config.yaml
moe_layers: [0, 1, 2, 3, 4, 5, 6, 7]
balance_loss: 0.0114
n_groups: 8
lr_router: 0.000458
vocab_size: 32768
norm_place: "pre"
rope_base: 62400.0
init_std_o: 0.00347
grad_clip: 1.0
final_lr_fraction: 0.02
train_tokens: 1423000000
Below are experts of layer 3 (counted from 0) of a mixture-of-experts language model. Rows are named router (the router's row for the expert), down (a neuron's output weights, with its number) and show model dimensions 480-639. Each number is 128 + 32 x the weight over its row's rms, rounded and kept within 0 to 255. Numbers have three digits each.
After each expert's rows: "comes before" lists some tokens at least twice as common just after its tokens as in all text. This comes from a sample of Wikipedia text that the model never trained on. Tokens count by the router's weight.

# expert 13
router:120144126095119169086142093116122137137121083166164107115167104064109110135134126138133142138120133138117051165146184117106129079106139051111161086135098095141180141121110090174126125109117208112115070147098168118068119162048138150101110110121171136120109160145089138075195091085140200132159093062081135168079100106156121156139072099118148167113122159075122108108121118176187079097160079148157055106078072122219111056146088131124126096111148073105120103101133120118147085174113113
down0:140142179126161101113104098181170172118127118179099147177164144103167140096086118160121148119097159121139173164151131112140129108130140138176103110173085131129116126152152148098152159139173107087147091140152119085143106151066141088177150099200149037126109161095149126081117109176118132143137155149067073149173131107135088181109097050137065149103124117132106103130169061138090068124125136145104096088125162094133146111193114150133137151165194159080086172135107234165137111156096134
down1:146170139166164131119099146163168099123167105156125115090127090093150078164148135206113112189109141130181145130149135149083172097104153095130102099129105121146187142159135099196156107118076109088117159093087159136033142163136114117114162101082120098175080100051095163076095129111116178133147151085093102124055162142164019095124193125089147106155177146167140182149111132136159102182164186162148109149177145096056142091146164133144141207192136145150088106079175129132131103164124078
down2:147109154154148184125079135145121159080133101165129132135113094116151154081137112154101103181150109099138121079132111146171118112146162079158151131130077116065146145128153146117118057109148166083142084131112164118058102107146162157100122207163070153109076180091139068111069156132130122135137184094126098089141081121122191155150125094119086118100117102139186093065147121127105138168149143073099077127113167177159142119134126062104094097128117138124123136148122119091071099069123102
down3:160156139076149173134177174136122078111117083154097122123119098150116120129112099140141110100102147176157143055143131174119062108184102087058150091134134140171117135182142093082143161157050101122156144096119087093162148151102113102130126131135152106129146149091134121081128108136077123142056100097157143132164104095102152146073143169124116183166131163135138114115215177126106121165131122081167117145107135047115137088115124087109142093130167170078098133127094144201138104063114121
down4:102134141095137154138191191122062157138139190158200118113124113164115150143121161166181144118100118148154099179098099052087107191144102176141148143114146151116128115149130138147127080108124166084144133116184136060099075110128131096126169080107080115166131117050132113178113106047090138162150124130141124168108158138122147124094082096162154090107087139130158167072112074095126157060144115127161113124106114135115125129168123174108140107131077167081142153114154150152167150122157129
down5:124154127091084084104109127103109126151145125086162095137121105135142115070113133163135089108179122182110102144152101081165119123145120121109170192104128139144067161099135064141168112172139107146129119090103196159085154082132118136105132106148138150100108146154101130125092168109143150155168079132097183099090105144099112169146104127139141130153162150147089114128059130127068113109169217172120140113176201114137125084083173055109158098071090119188085182099154135110148097113178138
down6:071201142088084124121100128106160162123069154100138095085123178146094113147149102119147172137148062108106171127084082110101045102131158124142120084117101127117116155097168121126077093198138085110129096137137116136126157090096142105149146123140160117086129156062151161139153118160129145145145151078115114100098202141148106150150149188145150125136064159131102132120120141098192148085107186114136154152127159139139186138144133114109135099162114157127182131146083186120156090137150086
down7:107173190111087111097075128122111096104101087140135125096135085147150145066089134079135134087084158134168177099163100101177157154109100123127127078153123158151141112105114190119158179127182157124118098089174165207121148066104146129152125128146177145096136090107167130140143122069135145126176111074123147124061061122109098082090133192106112132136106133088126140173094102107150152084136128162188189157115125198161168114141145119126116104113185138158117127120112096148135137087111122
down8:102133102138115125153159186100113139113120137127150125087114168112137173127055158102149088147146082129137148129117151100125130109115179136100127108169145111085061171127135154133140155178115092185214186113112091134145136111093083161139113162152095193082134131171151145169144124087112158144148105146138145122038143106147105197168132121166094087147153132151158095093131131072133173154129106104127134167125104132132123148046116136045105135144165178116166126075135112139132153139153138
down9:115090112087141141101102128151098131109037148162166156097138074172168086128081122111150133163090159165118072126082157104108127126103197138107164108146166121172118144127169161144115114093169161157084169117084123189128110097126119087103081164141195150095155163146102140152161112101154146142138084080161063062143145084149192147137144220101129110113140135123134134139091160110126102087178125107175115143114217160149169119139143098102202100088139102134120075114162113154125146109078173
down10:064139116129153125136142111135131134152083072113140134156096076152161173086119057125119125101123146140126155137176144088091083163104105116081161120137145117148143130151177099108145074122082142149096125155124095111092126120096096125134117080213130125163190074202164122118168141124142124148123108100136167182133100112102133090100141125099079073128168037110082164136130088195122113183117153086169144143158136147150068148157108121160057133183097108103170110082165150111106094120180119
down11:139167117090123183147147093164147127133111153125125214085147113146155121187136175142131167163148110107086107065159133150063145120111066164123129064079135127178100130116125166153107145151049123076119149045141184150115099189166147131137186123155082115120129108078157110126118123132076111175149169165067132114136116131088133123137127114155108127154117151130144092109132116147103112100137175157121119089076103086164064187139138106118047190113118102159190150100176095187160169091085134
down12:102072188082115127120132174107105118140115145065180147174141161101192132154125091096148135069059184133072170101135151126133171158097055153147050147140119096149149139101185142058208171135125114177143065147152169130129143157123135127124118140106151105127105102147127190096094075124091112058151178082203182121098146140130135123134151143142068137114106109112145134141127151159105121079188145165163148145184093146105090113120112178151113139162045110145201114160184096046151153096066164
comes before: "201", "200", "1", "0", "2", "199"

# expert 20
router:171077147091175146113125116142167158104080081151114086092127103099131123116097097154139133120145123123168094111127150094185079065106153060098171088092115075160117152121083111173142138093122184072136078084105146136130133151108098129140159163132112114135123158142130139110213160078071156143187112047094135153093117113160126125089091065153155154126161129059143066122108111181146115077115106130128080091094081112163130072146091143138095125133187095094111103091083110161163096116137104
down0:129113068115101138138121167124135149157104114120151134116101145128114067092155096117122127128104123131100073113188062105114134144142153186075138137174100115111122145152076129124102138125134104066216109121098165153078146117120146098149137122112101081099161134109126092114172128109123134167131163055077132106140085101105124147155127091150125147127118195149174083146079101129161155130137163124157149182148130116138114125157061197185130117207142115115114091061132139119157152104171167
down1:118127071087144145086170140098098097116139070135175135111146082120165114150098151089167140107095106152157114096139115168135125147110116132127087160111070094152135075135190103163130114064116103134156141183118125075127130152113101141116116122081122139119109064134098100161109047147168120058169104144162125083057203145159134152119150167119146075134170128137104103113095059146086093079132135129126115110142140133161158136063148086129101110124131115137177086137113143086085096151116122
down2:064101137150147152077168113090144104161135117086130137122138132128109092166127083167107126122193133152086125089169122126174160144085132116064111147112139179150123140102108215127070097137161055085152195169142086119176107105165159036157121168101166177102141084182199107193104120106110117150190178176110150100176116094085150145153193078187155157152115141159128151098136119154117105134193174063165116131142138128132138165096134093138155162045089140094131128192159040111154119109140107
down3:112165155128156150063094135115121097136042108104194076134118112080110095096130157072120092116119135138095144067099179075109157123130173172170125155151139053075075080141158154055125170134101109116134146147126127129103081127092111132064084123133134073109141088128118168123143146136138094128170111137083144053164172133114088137116106112128130138115114140153204136065129159144135148112144118135126103172093112153121080129165123147105171077122100163122137139176132116105131111144116151
down4:134109108134165063109105096124092175189099156144052118066163178130154148096108170072098142162144181078133117158156135148167132149164101074133105171086154199146136160068136129087132115132164145139156094086062136134180102096165183152098108113080134142134062112096142147111158104138108106111116159108120172139144053142120152123071121123059087134142111110116140145147178101147099144091144097100132103111109134105159164184103139163144103131126114112052186110117145152100122088124109118
down5:205083108108171141125143167230144122163171163127130078141115097113165155152102107101129151119106160148100108124137125138165136179178126133151156149157088127143132111159093093200145165119125072191138160106111141170125145113102101119093195065108110122111078140224173124136099116148116159104136081196106114181106084119138147082106086167118203146112143116080119117094114136131072135135145177045123112113127171132183134168170182121127090125095164069124190146132098138115116105142176111
down6:156169129108196106132110139062132136168161131080135155136152155145122101146149127161088151120052143112118181156130110114104139070102118086105106156106132098124113126109163139141070122088139149170085151128112175131079123033123127131153129147159097172140098163130119143106093118124161138037139183131085187134158155167112084084114172139138092092215171144127116168154091130111060111112144132141124185161100101135173059112166077151170164130146133132193121147183109125198074149108109141
down7:047150173158131101121193078131138176165113198134123154103092147158100115154122072084100114109143113170119069117093122113081142119164073135106078133114126170169126091162108154141124127115168144141131153051126119143119110104104079097100082155070115119089147102113168178137117137105103130147134171118115098142135124074143154125112133057106088142137120110167137104141076170158122172114108118073080124115098090174130190153090117144107060054092125130081105136095147091114121155130106144
down8:089129086151109099181065174143114129122091148159172106096097160143137145164160104125160170179159131131155168136133054124093164155170105104169091099163097112119114155159109210089043112134156175074136130152132127155122118139161138168123156157082079161135162173116098123118169123123186157126143165055105121098163148149173100147186107180149102115084119156078108209093168149087078120115129136116146115126165167157128145100125199096241134129148103159102093102107153151138150104087119090
down9:088156119164145127086220095114117157179120161119150135169131126105132132132112122111156107085103159143096089076130139119156138140164118078101132161137153117041159163144137073128093147137120117159131116159154143120201150101149109140107123147145153132098173183139115141137102135126132134096062141116123087081131200092127151100105108139078132108137136149102093120071118142125115162184110161101140129154127163124140085134096141111135118098146076130125084094190152144147168079124098164
down10:108105120146178139167161137185142132142053073140123121152128115143122107163124129167119176166118138098082126193134171198132125121144127217150073146179098132182072135103160128082163120108150081122107157055159175108175142107144152126156126172102159154123210083148197129078092187143123090057143123115120189160143155137106097128122157074123107111156154055098136145181116069120157068116145096160173119132122149149133114097161132065174113112124099097140104106113131122068157173108126149
down11:106135134181195090125094106154112145135136124135175157165116104081121098132147132150133091160082119097169148154186165198107156110129129132077094137122112144093167068111153089154101110134123128136076059079173121144126107146134096068112144139182109150170159141149124147116101176056173173109175089162146065116110151173179126115105117140119206140131114120164152139095138115148199093122105131115131151198205122197145135156124160075124149075108145139179153226107164110108071053098141128
down12:140128096179158091138131113096164173108121107092123221150179102105117148066112120118153108133135121073069131201081145175118098114117128170185209105156139127125129126071120165148142115157058198163169157069149143190115068161128061157111147140115121116095119110122176141205123119166179167168083144102116150146068135151103167151187175150088093127117071162116063116150138113137142117096110135139175065129112151089117108165142082116146165098123143142125131205145132111138122085121129108
comes before: " ", " —", " +", " −", " list", " MPC"

# expert 16
router:133123104126157195109130135131130171150079123121141069094154090114132079127130075147152128083116147170131133132157137119163071105126164112120150101103143071143142143133146100132154148118123158110088082093083152135114122194089080116129123135135122109110142129125073137101146133084097137153199137050115059173144126111157109146119113099075138161116210185061124129134078151151218127091122150133105110130083122159168107107148110098129156134127158169128118093089130092140188110143131129
down0:170190049148137105122156211110119114112162144127128156133103077095134106163074154106153112140145191135132133108138076153109045130080107189046103136127134104127136157077090151129126146091129118173121171104134074117153135116149068146165141167088108153088158121149155145120110078166124167118133149102166087077141075181165096100105120082150086130090134139115127171093149135165088122128123100110051133093133169146087128142129144102174047110152128124109122206144107112178101156106120093
down1:113082160120116140153093141137118140123108107203166132180154152131096155072122134170191145104119146124177116170099118122159056115133091094085119146110093088169099140079131160139122134096173123076108137132088163070095136116138170139188146111149152095152171108124143158109152135148122150112090142115121139131084117180086075161085153105130142124085090126113140147148181090167126099123154153125131140117111139111145155060119123122138090126110124089122101136145128155171131138150131149
down2:092121150144191101091144181112152135147198139055137098172107108120093115098114166160127155082046176072114170083105167142135183134109165139132144104086145095142092127097100150168132104157124098108120074103187165145098138139080200163180125116144131107111082143118155112144086131156107108155046095159112137141109133184148102145136135136093079137110146161113094081102086068179080149097140139086083145109140082086097137141075138213205180145062095114129097135137135111159109146154092158
down3:146119118190070129176083101152171182139109160116155122091174130166142093140132084120083073120056111104166115150130141097145097168161133108076139115117155101119186153170082161129154150181060103083098173139115077141117148114134105173104188102189097122144157114123130167112094162158115190123145087100121133098135125113163094106082127114127120166127213132111121111140167098136107183117160074140142186088067092129113134130151153125152075102119151146148145128204153132125107110185134122
down4:190106115070138133133121123168092130137171173120074042211078097134151137102105127166109144186142173129128152100078169161117126125148105191142111111162059148130141110123177126070125159073168152089131111149153130100132120202126093102108159087134128112108112099085142111159130150121141130191147154149062105053121102116160119145125100163195133082085161147115146105142138163086202085100145137126172091131159164203141112129195093147079163118133131094151078154148123157178145155149142144
down5:092125130189099072096121149153143109131104122113133111144157103110175118102160199151123138185156095137164171170107124201127120055152176212101156125129095189132085104171073154142089172184128084155120108156151070118194163142092149144161081099111131135097074145088157096119171146122177090155146134119138141098110149144108120130094127127086140069134113115161150114190154116119179089096123173148185148102146164159094105118165110081170113173159120151105134172135139158121100159168136123
down6:185119145138178192159112099111176133176157132149144076132187086095073113180091161103081190121140161146088136168097119191126040084181095148132140140126107132157119095121149141127123060156118105134137150126124131135085086102149139088090089098037154124072095227115131081163145139103148151117186160130197133144126101156100121102126085151185125072098145123144143247137086085112097119119130125115228122122186129156150097124081067125071065138147165132087121148168170160145142108149115123
down7:156075105163108140146132101174139102120140122132125082133144108146116163109130164099093143149175087088087104200176127135125131154119081174072104116164115113149152123134119141084142136157064102079134126152158134184136114105120071148150184139112151143137159078096100085087110160120130127097197101124133178109152104105091192097200175143136163100190049058085058110164128114107131194156128199131147052120136166097140133119080154140195163122136106100175129141110119166148143156178141146
down8:160063199103102141134165103153166100104137118090157155142149101140165106102155108132152124111116143092156135110093110095133115060119114073176124156078150164101152118078121171128109114099061131110114152169145105090127165165084078135153136152155088112084152127158122202145058172136134150140123125132123140097137147111130091140083147129115173155156123120212143126177148111145084061094107068144118156108110127119164120071133121172103129178071095137188104083093083108094194154103151147
down9:083138097092063074113095076174118104134143130136063121164118148146091107134132054110135133160098104131091092064147125103087131136065199177077153079112128160103145084113111100078127146122161189109092088103131191105134096117126145079163110154154076121151183129038077128126117140118140193127127197143131131073105092157166119153136126104176165122091161090108130131120135107117090109102095114148127139164112169222162158153132089100113099131123101139196150172157192146130138130168147191
down10:157116158116121137122202143115107222150153107149139151200164140066139148136103123155060075034072107122114184091111144116104122146123141128076195097150095142099104091129119076135146201162113096148066127091074148164150098218121163083137106118120122144110118107133132113161057077079113106107128126128108151126156106154085217183129121126120106164137103094110088089123132152096147077123145173084129084149162129102147097171134104108155160096112123128088115130112146165136148117166096163
down11:090130119118082151152190135166106132167133169139079132109080075072133133094149134150148145072072047148108166190139130162172149092127176182109127174154123185129118143092129122104097138112083163089165095137113105168154168181161149053152077148136161091147067089113148200174153180091179151174110191156146122097149135140172144136064184143139093206167149037135179145090142145125099148168086146154149177201111035135097161137147110179188106135132193111076130137082169158107211116130077162
down12:111161173083119169066133121152077087103185146133110165171135114141196130127143074112099103107135127090123100110131133105108112112098121092109162139111158131102200152139159149118141070131110139111131119147120142080191136134110134152079168104109120024120175141090145096122151123127160164086121122103126128132187118117125147106074137190083108173085131128232094135112119112159124096147105142075129165171145117141164144151170099154139151052124107151097165179070100102185069124221131101
comes before: " ", " The", " He", " In", " It", " which"

# expert 3
router:068132180128167163069177072196141136124124154141113107110152120094157098111071079183139168122184189163116057126118135100160147105075145122047125070129110054163178154134110131136109139091084232106034110127087154108103124173099117091107142136133128128109093149126069149083141084088124130162150069121177094164114036111165151136163107043123118134116174172067105125102108178210135096093138072144119069124071111168156099107120135117137083138110164143118088137115076080133167122146112077
down0:146203135141072159129158089120112136165135146127116146155161083133118126087135201151144093152157142117113168072141164107140121145152141202152125126094190147148131156030086055136144171133126111126165123127102183128179138106077088070129064114120113143130106134185165066105126077137159114141099113137087177120160089162098145151072114086158097170105169093104064113055123138142110152112129139105099187153154148132161081138081092121222076166112164137115115134131170119134132108071178124
down1:084202108131097167117152155134075131110104103173112183123094136128119151121122123135186114169060166129124151086101184083125148187134141145092159104114121094159132116135081120138154093119137114138192135165114099110128118119102155108152149152112106146151101140128132172120116123139129114134173104094181197156089147168143131104113106093142097132104074152150114108121129137077119091125059056113121145128126125155131120146123107129139028169146105180137166118124135137122090153110124159
down2:130170085121087094116144105148089125085144177124155127117093102101207175159166118149095100119131118102046136127135168111155128114169125073166104170188173113143164131165161116111129103104079126093126117141135085159125122089202127079116112138141150138167122132061101145138160149135092118103048151146154115128149107106135195129111190134104160143164165149131175183121111117151082083183159168123118135119123171061127128147150158119146120077141124125111089174143154100129069146165097094
down3:148131131106118076172151105073080154088153139115141116093121125128114162124105166150144124142123167124144168122106095154117131164130167153122159149127058185115147099103124128163135123133154171077099115088128151120086070119132113090159101100114096105107136119195150141125135125137163113084200127092109092194130128115135103152165134145109136127132131189111105116141162067084129174108162174098090155164082064149119140165120112101122098178083084126108169154158169132120124104094122169
down4:116128072143176182144062124122140133116160125126038111116122153150125162136162090100180163115139098160087144119133161105123163142107106172166137088133121116156060104105139132075108126080137136151080115078104136143094201153139175113158103147136080103096147094138162157134118193119101170065159150137136155113136120153092121129208111138150134110119112121059077093184181061167087096124116120182114127114092205166063083155074109133107120106113077169152144094169106162132123134101093098
down5:075181171114210100143085193135167095079147138221115146142119121130176176139110132129131130159086127056108207091113141133154245060171135152121182139132159101111136144123126169095104112091138075158092146125129078113083191113138192139101146131145148106125122148129106141085172144176117089177151074149174159087167105096132188050142146167211077073146120167102145089187157078105097120130143088134115113210161132083142143127126145133147201183136144143170141145093124202131068173104137105
down6:125116157101074087129188136144097136194143144135110157047124109157143140194137100096117123062120121115189134161139138137142094109131108106119086078094129143150133102127124148116130172078102065146129117153116113158145174092198130130102126104146138098051141070131157083116168154144183182104137150160173069049175153114122110107173186119197072113169094079164130157145092075177116097081138098099170156155112162156124132122109174181070165083094108130086103117129078150113119107139129080
down7:153123165125123147122119134163107118181083144111072177128102142183119123182163181112131096120182079116176122096124168126131165226114083116152129155100131133091082102103090148136109099116154166095091172142086135158142113192158181060164101062134153105109088161094148191084163181106111145096107173136169220133184123111126127151163131127192081158175091145106126117085167129089125103141121087148105138143134072146196125163105137151041155143158062141116094087145092115101156162102091108
down8:116185043098159167106129168080034144143132127071133148111129177164119084127124122122155127116147137112112113125146065098140171159169143206089116117139163170155139145098173122170115143164107060150115083183160131130124125094157126153145204109178142139111126191086163078133149132136128137151130178134104139158062117143124197199066119164132151110165139114095144163157149109114133074171082090149152137082106089139123118106107144129198147134082122115083133123099166164096118116141075110
down9:130123136104111177154124125138161137135108179147102183161194084164126149133109120154139193155110084158146152079113135142099075137093122159127153131159175158114100115132125144072135136128128096118163096150148152115086096153108157038168133112092086122113164187073119108097132150190110137170114162139154131143080118189114121131090165105172153086151170142097071141162131144162172072110096135174139178133125113124114157176142104163137154137149100150164124123108105088111104132055139125
down10:151090084122151121130131115114110154195126116099074142087150106144189117138153078131079192099115105096129095143158121132169135154174155186100127173163093077137159143098161127111098151102186127134157101119102198101118114128132110077145119089101128096146159137168124130046162138186184126094134127145157124111127176199069176165125117140144103114133103137130167089084145111062158208149135102163129155119087138092108154139140100075072134133099142089124082050145097119141176090155121132
down11:136158101098165141148222148108137105152137132130088119178067078149143121059135161188103144120140142136135120126158131162148135093079169122062175142102129109143103150169098151111147096137160123164092117103121115120045109166138205162138023102090116086098076125110073167132163055109141166159150065161107089072145148128152111124130143093107065111087145127156126147117133110150142103166194124139167107136094126108138165162125146056175121098153096120099103129136196142101099145112076066
down12:108097152109166142126185131200173154095149125161098120135129131112132124128107103102123142152149125122115117179094117096134122107121108136111145140120119155136144090132139103090072137064144091163075112152094155109151119125070169143108137090119144155080038142130132121110070163133123200173147133127151140079157121159059134050063092159176153168143149127113085181171119133142178114135102112124172177111135140145137126102054133154133159161133168112058119136145123112110172091153152111
comes before: " the", " a", " his", " to", " that", " it"

# expert 12
router:078105109119135191094167127147075166179113100186152115099199058107132126115095085157110155163168157189121088134172110098116117069099125072106160107157084061157172171137128108122130147105097221118074114143122160163135125157118083115088129128109150151083120187120101098087145055113136153159152076101134118179131085124153127103130094091149132169133138204051129139091124118123170100137181129126129062139096087108176135111123125118123096170115131130101118143062106122105120123128150107
down0:126145070108173063168127118075085113133068176077106095084092101189109137159189133167095158089142188127144099068091115126160140093110137124089134107114115109133104150189135123104148141099102104111098122130066096100108153130125145102190150133157115188109051122099138097146123172143078166164177139108074102164170095125134118057180128128114127145034121156179122092126096133161102168116067153146110112088087134126164143161160082123123084136102121099117132087100132127141102090124096097
down1:154192133128147086147142102130166147097117141168085133109119114144239127110111105145110141198097089168119076139100120133143205124143083136145067181160140144093137156094126144142065153156145133075139079093107151071118184080131145056185111169136171144148079107169108167131120156122154142138096176144196111125154140065095097145166181108066147119105113131136141171171104119168118113190141044100113090100113085145120117163157132153150108085140101184120127121139138052132107101127091144
down2:050143161131151108164174140186052121157152118172127142085112092124093104166123169151148089086112112085178136114151119130135096141139107181097104152166145093092073110116114084140169155093148108056063167126176102137181123212168096087143165069112165114130133177118086147094158157174177118099151171070106220103148165187111153091131073142125117148144116175150142115131170111105146183145160090171152171082130125100113158089180055095177063169162198129112116167164077111082206137124157176
down3:114102116140130118147126169153126141112081124083136092108144112182129116134149095127086093130121114143162106146138132123148184117118111091169136101122154104110119204122156098132237087155120136129058112104081129088124135158086121099128141138100069121175173122141186131076181129114071126159114116156107163168045108098133101138089130136114063072129135152137118094160120153139159107102121099143145207150107085131114148116070072160158121106097125107172132130111132084146102108084136110
down4:077143137123194111095128112096160110124178163140114186127141101124096214137115088089117163132116094122091142155085143128152152155190095139157113120124079155108142119101130161176093138151084145116127117130086118165121130144157162072205113145151190132127168128117104165140155150125096145094090175132140145045133127133170117108114168123118151155120143089099172139151131118112185101045133124115189156127139151099086067117143146149151109185148180092095081146156141140105081182185121167
down5:139150140098139103171099152110133124099102103125122084105103150093123109075134108190168125057121177149102079153114060188129132167087138106138114170058121131111136121124061139110151099096164130101047112149101108145065165105106114103183117125082065193133059163085128097126219034156119151104204135206067108175129114165088132096171079131151152113085132074151151157142122103138147158134119135114143152176135110108074137176170137127122093083125124100128088127120115156131096179093173144
down6:166121118199153094116100124133132190109126102138134142130073118134113138128160113101148105113173114127130128111157130131146124105119079082148174186102187111159131151117147112104143073061112081126120087105096108136167187174094140164120103126101104165126172122081053106145096048130168181127110082155155137190116091070141146204138155126143150118128122117122118170131089118111103145152146133135170187098116135192166134167076166107142115089104187147112091147130103117167096086176055151
down7:102113167096144116160123160153098103150109113116133163079136158098105099109186130158236107115025174124094110123140130159136174132180087161153068122106152161132121121116125118155102136147183081109175121098085135222128165145211197124137163048089126097174160146134070143094074096075091092144121084190176138132118088176133176141161099087122115132117149110136116051167146119134166162145093150140101062087119179161157165085090129195151168183114118083140129139139111133139145120119103133
down8:145223110133184142104114115158155154126160175118130190169120110066141101120054119123089117111104116107154132089118111091115092156112123178192090103094098095164136143164195122140157088079174141119140225140089117164171131139134137139125149113118147130129129081060148103119130095184166073124115111151027146138181154137126070111128126125065127115107135140179072185074145159121106124188142154117212111141101095179097045162120086142175100145110188119135099176152156120083148110127100119
down9:137144139109133072163124139143130180152104106124099129096132173113121115150093146082135086134182100179110095076092131156096095180119108111135100104137061121067146074103133145108120155157128167162120061057114115151120164123118139122131143145092172157107111125172124133152144127123122160097141081101120140138119176082060068147126137084139130139107194150118128090226085158144138144122165124107106159120128123096156179092041092184093164128118112168103048126123119129140126138111090139
down10:057171085097172061110075166143079074169178127190146184135122135079068090115134181148129194121140100150173120139109137077126139080207113139090139130146032150140109117104158066175101105139141116084108113191087071157151159078084133147087110123120130106110136139110169108141147177163059160111119171132163130104128151136154141132129133158075101116124137077087101126212129113140132105162135086103138063064115135136109107045103140104165106172086157147149131104103120102094084169203160119
down11:187187085123144114105180106149108150105137144115114151129133099130181098132137135118128173097153141118117091138152092090123166191088134137172156129088178077111063115118108192156168144091133116107115119171153180104122144076150090213109150106150129097158160088140094117124083155089147109127152068087112213129165167084150092132167133124164050114069183040120123167063150124163178086100156169141150138123096132143120142117175070109087178102101127178147133156154112130128090112120147118
down12:163141139151134200075129141107148193142139093105164111147146164146137128123117141172149172177184135113098076117147120143154089130095164151136171154128160091151138114095140050097123144148141098164158099146096177177107173166105168125124165156185085107103149105046137126141112145110109152137167160119122133039131139078148184168133207148129072079079177139122123096132201162123088183178126153115145125095103118133118118119092043084137155061126208127117112081174103162147139129189134115
comes before: " the", " a", " be", " their", " his", " its"

# expert 21
router:173152141095132171089173084127109154169101117194161097077148112089144090098070118126123141117111149162165112136105111128107112101138156084133157097142155096151147157154109102183132138110109116109138047119113161121122129155123098135136114142133105140184103126120087080101169103094155138132150107108139124147144082116153103150113089077130134186139147108056137103110115162157133085150182069128170082110094098143136117090162125079136107179117153105113122109087093117046152126165113115
down0:086120176082130120098136123161178098175148110124176040132039140029122147120103040105141144157144110161124137126110118122089161126118086122111114108098145137150108088139110137146128126108162113140106163137152173111167122108173108137168108127129094043120131132101166098156171117138084154128134130135153166113101194165186129102131129119159148161112142213193130129137201127173173149140086118083103138142113144164151108145136116135125191131045182082121187143155160120153142132176138097
down1:155113150134103170133130126113149173113183059094092106139130146139064146118135117112140144178081051106115072082096130135170167054121127159185133038086106190138109143139168159203115172129071157159119139109126081122122142111175137134105103078158163127086116088063062129116132096156102060132160149124121102154148087067124157174110105177183102095127070091124090078121129089154155175109170123146099154147154159118152197131089122104134168169198100090093141141123106126130138099079131151
down2:135105103134123127110130112107064135141106063114112145140156137152142151107119102148087146167151136139129079131199171134105110125098156131134131190117164140135135112133129153126157213130128076125075132181152150161131112141092131130161177131156107103158096140132178130127109087128157148076163086089159085148160156158149045111084128160142132164108159169182107071205174141055127119182146102096169076146136093164056133079150152181135139126135127213124132097069111127095136120077122128
down3:160175189116150131093149176112162112118158110088156126154197107079084144137105156158142137115118152159143152103111134084141174149172192153117136149170163103096148121109100086151145153162110119108165086079148127199107132117115090148130138185116144098166095107154099115152132170140095144090107114157104108104120077090154159134101122064150122141068095165118163111127140097162104152103159098038143154154151107175110067149116145139255166132159127072106085173154161120126101098082174120
down4:105098081132154161109135111081199119158139155170135150113164105102099125134087153149142142134145113056125177177109115093100082148076111077067112137132100123095154189159115159148118124159164098094169128121187119111111189131110082167233148131173129208131133157135082172096111116147154087149115124139179196144113125128185143102153109145142125172108137209131120114142112157103180126152144125138127111187126072144190171156121171184142178112160135118135123068100117062152157206112140084
down5:120149104136100115087112079138068155116121085151173137100089127123114151126089160093138080041124118099123144101112127153138107145136134126103114102150139149140083107158144108099133125110102123119100103111136143160138135112168125157060146091142133169116111153111087166154162149095140111180165080065107148056119102111135129181114122129117115112116148135133152161174100165124120186169156116103138134117119116173202171114111140104076151111130145135102120110098130140160147122137159131
down6:113147123136173146135098152148161181117166158120111105141119120124115083103175135122149165105139150165088135148147157081148090090124114136141165139160144139107144102133122182138128136066118153134118129125107150139107084185110131133152087084153147144116091129134113102206136148146166160103115154156158117117120151161110091186184070120080175183129128134172107158160088139077196088162206168139135173108128135177178144125180207155126104145094088133151171172167126053142179058145138184
down7:163085129174163140134109076133095082173131149136141112119123071095173178095143153105132130163123179173114124170100081159146094119147136091120077127180157114128065117172133146104091101150214088158093083125226110143151124089083135125098122167110148154051135191170131004117112145146113134191085113159120164138153086055070055130111157143169139138076157228114152136102093099076174134135117127114180119115106135136135120143132138137107126102142109126091190131077112062179146125130111193
down8:143101120192116164127165167053091094139131101129154134156180145176175222132165131159181168131168131156131138150107219133168100128143158149091121127169091112148162137127145161160085102151123102120159139117095177143120133144143147108098084111121109139148156100141135149167166153121167079134091148119161108123161164060121146107114092110110211086096184133165139117096153083166153108096175121122142180093135112134169126144092105138121196167081106097106147094126131141195034141077134148
down9:106175137126140103110128139105092091169137178101112100158140182075167083170110172123064129133123117145111068087134177177144121168086081123156146138127121083149163110137195137186152079079149105138112153093158118087100170153082083156150206139131175119097102133177127155121117134132064119145150113107140089082135145186135110129156125082144119085138141152146205138152153069146131170186151167107104124127187132112150107095087162129195130078112151147088086091109122142115064136155149098
down10:133111169133119089069149151062082110131159133095127129110189054067144063091171137182164133133175136105120130181185079127113085090068153104116105122136154131110111093133133156078145157142125133171124154120122090124138106105133117113194153059133150178113162140140132163112120162156157134093153095125124103126110126097153141107141040097106152144118134097134110097066101147095134117069130120138089178069122138114134106135094136129148129130095121124124111117152178089175125166088144140
down11:094174121149155160143193154110134078144165135089093066101145103129129151101152114091128068084088169094179161056109146140149123126121099113178119152123186162161126091142120102094119150124103182104122136139111119086148149147104112069134169134190142108064195155073123147144109068091167125125148109153162055113180179067144110095115097103113128062147096123097141117098161156112142101167143055162170142097100162146137094163133135120132083120138193153104120110145163103129128137095180151
down12:099101062134078146098123119106117143180135092150130155106137109113154147130190055138101135118123106149186046146120122166133082127083100150125088098150145080152098153137156172122105047142094136121084106091165165125122139110159085090113185142149114080136107135094186183109093069134152113195182166157141097053100172121076101118124135127143053088100067108065116144134095128064113147097139082132115140103132133165179145127128125067132109126101132125136116121100131164140163148105116106
comes before: "-", "|", "The", "===", "In", "="